{
  "experts_per_token": 2,
  "d_expert": 128,
  "d_shared_expert": 0,
  "moe_layers": [1, 2, 3, 4, 5, 6, 7, 8, 9, 10, 11, 12, 13],
  "lr_router": 0.00039,
  "vocab_size": 8192,
  "norm": "rmsnorm",
  "tie_embeddings": false,
  "lr": 0.00542,
  "beta1": 0.95,
  "beta2": 0.98,
  "steps": 5864,
  "dataset": "wikipedia_en"
}
Below are experts of layer 9 (counted from 0) of a mixture-of-experts language model. Rows are named router (the router's row for the expert) and show model dimensions 0-95. Each number is 50 + 10 x the weight over its row's rms, rounded and kept within 0 to 99.
Before each expert's rows: a language model's description of what the expert responds to. This comes from a sample of Wikipedia text that the model never trained on.

# expert 5
It responds to: Place-name word endings. Middle and final pieces of foreign or proper names, especially places and teams, such as burg, ford, kov, ton, ong.
router:74 61 49 18 46 51 46 45 49 54 47 47 57 65 54 52 67 45 41 43 53 68 42 54 54 47 54 37 51 40 34 50 56 39 47 49 56 55 53 53 54 53 39 38 43 61 57 38 41 46 34 47 47 47 66 43 56 41 39 36 70 71 38 59 64 40 66 52 56 56 50 56 55 53 50 46 42 52 56 59 52 52 51 54 47 37 48 51 51 62 48 40 68 42 62 22

# expert 8
It responds to: Auxiliaries and function words. Auxiliary and linking verbs, negation and infinitive to, plus as, that and adverb endings, such as was, is, not, be, has.
router:54 75 64 46 43 50 52 35 60 45 46 58 55 56 50 45 53 32 42 45 44 71 44 52 49 65 69 37 68 53 55 41 73 59 49 56 56 48 50 35 60 55 32 39 51 51 70 51 47 35 39 35 53 58 61 54 52 51 34 40 69 51 59 59 45 39 61 61 47 66 48 40 40 55 37 49 45 57 49 61 42 40 47 56 56 48 49 48 57 47 54 45 32 58 49 49

# expert 2
It responds to: Determiners and noun modifiers. Articles, possessives and adjectives opening a noun phrase after a preposition or verb, such as the, a, his, their, small, four.
router:50 51 48 57 41 41 56 58 57 70 61 54 51 56 50 30 55 36 44 66 51 38 50 50 53 49 50 60 54 49 45 59 62 54 46 37 61 56 53 44 65 70 45 38 43 58 80 46 55 53 63 36 43 59 68 53 39 54 37 33 59 66 53 44 39 32 56 49 41 60 25 46 67 57 61 36 36 42 61 70 54 34 50 53 57 50 46 46 49 39 48 54 46 54 62 50

# expert 12
It responds to: Digits and numbers. Numerals in dates, statistics, tables and measurements, including digit chunks inside longer numbers, such as 1989, 39.7, 88 km, 1562.
router:78 51 56 40 40 49 52 45 59 56 61 50 39 66 60 36 64 43 47 52 46 56 43 53 51 60 63 38 61 50 32 47 57 43 52 41 52 49 47 43 48 58 49 48 58 68 59 73 56 37 50 44 37 62 51 31 45 59 40 30 64 53 39 53 64 51 48 52 46 42 45 71 54 60 34 29 38 53 63 47 49 44 37 73 39 33 42 62 73 56 45 43 54 45 62 53

# expert 16
It responds to: National and institutional adjectives. Nationality words and parts of proper organization names, such as United States, British, American, National, World War, Supreme Court.
router:49 61 49 37 53 54 67 44 56 48 58 55 51 50 50 49 65 62 48 39 61 39 40 48 46 45 56 29 64 62 48 65 57 46 52 53 56 54 39 56 65 86 27 32 24 53 49 57 55 44 57 59 55 52 47 40 35 45 39 34 50 53 41 47 59 43 55 44 38 49 32 53 67 45 28 52 51 47 56 65 57 40 53 49 45 36 59 60 46 59 40 41 45 51 63 34

# expert 23
It responds to: Sentence-start subjects. Paragraph breaks and sentence-opening subject pronouns or words after a period, such as He, she, they, It, There.
router:51 65 50 53 37 33 51 38 59 65 49 48 63 68 51 24 43 37 38 54 55 58 42 48 53 54 61 55 47 56 31 41 58 56 54 62 66 27 57 51 62 62 40 37 48 43 55 46 60 49 39 53 46 63 50 51 57 39 40 52 58 61 39 56 59 47 61 43 44 71 36 55 68 45 63 44 53 42 60 50 54 29 58 53 53 55 56 56 56 40 40 37 46 49 75 41

# expert 9
It responds to: Prepositions before phrases. Prepositions and articles in running prose, mostly in, of, to, on, from, before dates, places and noun phrases.
router:60 38 64 51 50 47 54 47 55 52 62 52 49 59 60 40 56 40 37 54 49 48 44 57 61 44 50 53 58 52 51 58 50 41 55 48 62 74 51 23 52 50 42 50 56 44 69 55 62 45 62 39 42 53 51 32 46 53 33 37 63 42 57 63 42 52 69 58 61 45 48 56 59 44 61 44 39 31 49 62 58 47 47 60 52 35 53 41 50 48 60 45 61 45 58 44

# expert 17
It responds to: Date and bracket starts. Opening parentheses, month names, year digits and hyphens in date ranges, birthdates and career spans, e.g. (6 ft, January 2018.
router:55 60 57 45 46 39 50 40 47 56 39 56 60 35 61 45 69 32 54 41 47 59 47 48 52 36 70 39 57 43 48 36 45 42 63 56 61 42 54 43 60 57 30 42 47 60 68 54 61 65 56 43 35 57 58 50 43 50 53 56 43 38 58 40 69 44 60 38 46 41 52 47 33 71 45 48 57 38 50 53 68 49 47 62 35 45 35 36 66 49 54 41 44 45 45 39

# expert 7
It responds to: Table row breaks. Line breaks ending table rows and starting list lines, table header dashes, and prefixes like co, semi, non.
router:48 59 69 28 50 35 45 43 56 54 43 56 54 47 55 51 48 49 19 48 61 59 48 44 62 38 67 37 60 56 59 47 59 39 44 67 63 57 50 42 58 51 42 45 39 59 44 47 47 45 39 45 33 55 63 55 39 53 56 49 61 45 30 35 57 41 67 51 35 42 32 49 55 41 54 32 48 41 47 61 38 54 47 38 42 44 47 59 67 49 50 44 58 66 61 38

# expert 20
It responds to: Surname and name beginnings. Capitalized opening pieces of surnames, foreign names and genus names, often after a given name, such as Ho, Ko, Church(ill), Sh(laim).
router:35 50 75 37 61 55 55 42 49 51 48 54 64 53 55 40 54 42 45 52 46 48 38 52 50 46 54 45 43 39 30 50 57 42 61 49 60 41 45 43 58 45 35 59 49 70 50 42 54 48 45 45 44 55 54 47 48 54 29 55 64 67 28 70 60 51 71 50 70 59 48 64 46 56 48 42 54 48 38 62 42 40 62 39 39 38 48 37 63 55 32 55 54 55 69 45

# expert 18
It responds to: Abstract and common nouns. Head nouns and noun suffixes, often after the or a and before of, such as work, development, research, boundary, arguments.
router:66 64 62 43 46 38 73 47 45 48 57 47 57 62 60 44 58 33 56 47 43 58 33 62 61 32 59 38 64 58 53 66 59 40 63 43 47 21 47 47 62 56 48 56 46 60 49 47 43 47 51 53 39 61 69 51 38 61 29 49 56 53 48 71 59 41 61 52 53 52 55 59 59 60 51 40 51 28 43 74 60 52 39 57 55 41 53 54 50 55 61 38 53 51 61 48

# expert 14
It responds to: Endings of personal names. Final pieces and common given names within person names in lists and tables, such as Natalya's a, Schmidt's t, Robert, Singh.
router:62 58 72 12 49 41 46 33 45 58 47 46 55 60 59 48 69 41 36 57 50 65 47 58 47 46 61 42 51 56 35 41 57 41 60 53 43 59 51 56 51 60 47 47 39 58 58 38 44 40 60 55 57 50 63 28 56 54 21 31 50 41 43 62 48 59 59 60 61 63 45 50 53 50 47 21 27 44 61 61 62 53 52 67 44 39 55 43 51 61 50 42 55 61 64 39

# expert 4
It responds to: Verbs and participles. Past-tense verbs, participles and -ed/-ing endings, often after was, to or a subject, such as known, used, released, assisted.
router:62 70 69 49 37 37 71 41 51 52 42 52 74 57 64 48 57 50 59 38 61 52 49 45 53 51 46 35 51 36 48 51 49 58 61 52 56 42 54 33 66 49 52 53 53 60 57 46 46 36 62 30 42 53 60 47 46 66 61 43 56 56 55 77 57 47 63 47 44 38 47 42 52 49 65 54 48 45 52 56 44 40 54 58 52 55 53 51 68 50 65 46 65 46 68 50

# expert 11
It responds to: Inner word suffixes. Middle and suffix pieces of common English words, especially adjective endings such as tic, ical, ological, as in pottery, minerals.
router:60 45 50 59 56 49 63 51 52 57 42 56 61 70 61 35 75 37 42 61 37 47 35 43 61 46 55 57 75 49 54 67 48 28 48 62 56 29 46 48 62 49 38 43 45 57 62 39 28 61 44 53 49 54 56 40 53 35 37 45 59 65 38 38 60 53 46 45 42 51 41 50 61 57 59 54 37 61 46 53 61 38 46 38 43 48 33 58 57 46 43 36 48 43 59 30

# expert 6
It responds to: Sentence and heading punctuation. Full stops ending sentences or abbreviations, = signs of section headings, colons, closing parentheses and table line breaks.
router:70 52 60 43 65 31 54 41 66 47 53 66 53 67 49 54 67 41 52 64 45 37 51 57 52 33 54 48 63 55 36 41 54 30 63 55 44 36 42 66 65 63 47 50 47 55 60 48 51 66 48 57 56 53 64 55 52 44 51 38 57 46 28 67 35 59 53 52 35 50 47 62 53 59 42 46 44 54 58 65 53 39 43 61 68 34 55 50 53 38 59 53 58 49 52 38

# expert 21
It responds to: Name first pieces. First word or piece of proper names of people and places, such as John, Robert, New, St, Fort, Prince.
router:56 42 65 50 53 53 55 38 58 46 66 53 50 43 55 40 55 42 24 40 56 59 48 45 57 38 61 50 63 52 28 59 51 55 55 46 58 47 36 43 46 58 52 39 30 59 48 48 47 47 49 46 61 58 58 43 34 33 46 38 57 56 50 55 56 38 60 57 64 63 40 46 52 56 46 49 49 50 66 63 59 52 36 65 59 56 53 56 63 63 63 57 44 58 50 50

# expert 3
It responds to: List and table closers. Line-starting list dashes under See also, closing parentheses after years, and pipes ending table cells, e.g. (2018), →, present.
router:50 43 61 41 52 45 53 41 56 52 38 55 60 46 53 36 70 36 44 55 68 45 36 49 53 68 52 42 63 53 46 50 62 47 67 52 47 52 55 67 59 50 54 48 38 64 51 45 53 57 50 53 41 42 67 45 45 43 42 39 53 52 47 46 57 59 87 58 44 41 27 46 55 53 43 28 46 41 63 62 27 58 45 71 42 47 56 61 55 70 60 46 50 59 59 41

# expert 1
It responds to: Table numeric cells. Pipe separators and digits inside numeric tables such as election results, scores and statistics, e.g. | 0 |, 2,018, 1–0.
router:69 48 58 30 40 41 57 50 60 46 53 66 54 59 56 43 36 38 40 68 52 60 40 52 69 50 64 41 45 62 34 45 54 46 42 60 58 55 46 49 50 65 41 48 40 62 48 65 51 43 44 32 49 62 40 38 52 41 44 58 53 62 30 78 64 38 49 53 48 52 45 44 59 56 42 42 53 62 49 64 37 49 49 67 35 49 51 53 41 64 47 59 52 47 68 49

# expert 15
It responds to: Noun heads ending phrases. Final nouns and plural s closing noun phrases and names, such as University, team, School, singer, footballer, participants.
router:61 41 70 45 36 27 54 44 51 65 56 58 51 59 63 44 59 47 46 53 50 42 40 53 66 36 66 49 57 58 43 43 69 44 59 55 48 56 53 61 55 46 47 45 56 51 56 58 66 40 52 56 40 65 63 48 57 45 23 37 64 56 52 75 36 51 71 46 37 34 37 48 59 39 25 36 45 49 51 53 59 52 42 63 63 50 38 71 39 65 58 43 43 53 64 38

# expert 13
It responds to: Word-initial Latin prefixes. First pieces of longer words, often Latinate prefixes like res, rec, ass, exp, cons, inc, dis, just after a space.
router:54 57 50 37 54 50 55 46 57 59 80 52 60 42 64 60 68 40 54 49 52 54 40 52 53 53 45 35 49 42 42 44 65 53 54 73 61 45 60 54 64 50 52 43 35 62 48 50 50 43 37 56 33 65 53 58 57 54 48 36 43 55 49 53 61 41 39 38 45 36 53 64 71 42 50 51 48 62 58 53 59 42 38 38 32 59 46 43 52 53 54 36 40 48 51 44

# expert 10
It responds to: Opening pieces of common words. First lowercase word-piece of an ordinary word split into parts, often after the or a, such as dr(um), s(ightseeing), ser(enity), dis(advantaged).
router:53 50 59 42 50 61 77 52 56 65 63 55 66 53 62 43 60 45 34 63 55 31 46 66 31 50 46 47 58 53 52 64 65 49 52 62 49 37 52 39 48 50 48 51 35 41 40 42 61 60 68 32 38 53 50 49 55 31 32 49 64 49 47 55 42 54 45 49 52 43 36 42 52 59 44 49 39 38 44 65 51 31 50 41 51 52 28 57 61 45 51 68 26 56 44 49

# expert 0
It responds to: Capital letters in names. Single capital letters and short uppercase pieces starting names, initials and abbreviations in tables and citations, such as T.J., DAY, GIGABYTE.
router:78 61 51 39 53 39 56 46 44 58 56 59 55 35 52 56 65 37 36 38 62 58 48 66 63 55 52 68 67 49 53 47 52 57 36 45 45 61 51 53 47 38 51 41 52 61 63 57 49 61 60 45 46 69 65 33 42 44 46 50 56 52 33 45 60 46 69 68 36 50 27 57 55 52 36 59 55 52 59 64 59 44 63 67 51 41 49 56 67 34 52 38 53 66 45 56

# expert 19
It responds to: Infobox field labels. Field names and colons in infobox or taxonomy lists and table headers, such as Area, Species, Coordinates, Votes, Total.
router:55 47 68 42 56 37 69 38 57 50 59 67 54 52 49 27 37 51 54 50 54 50 49 58 62 51 54 43 66 29 46 49 49 44 54 52 49 47 48 45 46 53 39 54 34 41 51 37 48 47 58 57 43 54 63 52 54 52 49 43 49 62 62 59 55 41 47 59 40 56 50 57 65 65 51 42 58 44 42 71 44 46 36 60 36 65 51 61 51 45 57 52 60 56 54 40

# expert 22
It responds to: Commas and conjunctions. Commas joining clauses or list items, plus and, or, but, which, while, where, including.
router:52 60 58 44 43 40 52 38 55 48 65 52 45 51 52 29 42 58 51 62 41 43 44 58 59 54 54 50 52 52 55 53 54 55 49 72 40 50 53 40 53 53 39 41 34 51 64 39 35 61 64 44 57 70 61 43 46 65 40 52 55 54 41 40 54 58 51 50 39 69 40 48 52 45 30 49 26 44 47 59 53 51 28 66 48 33 55 62 56 52 46 52 52 48 44 43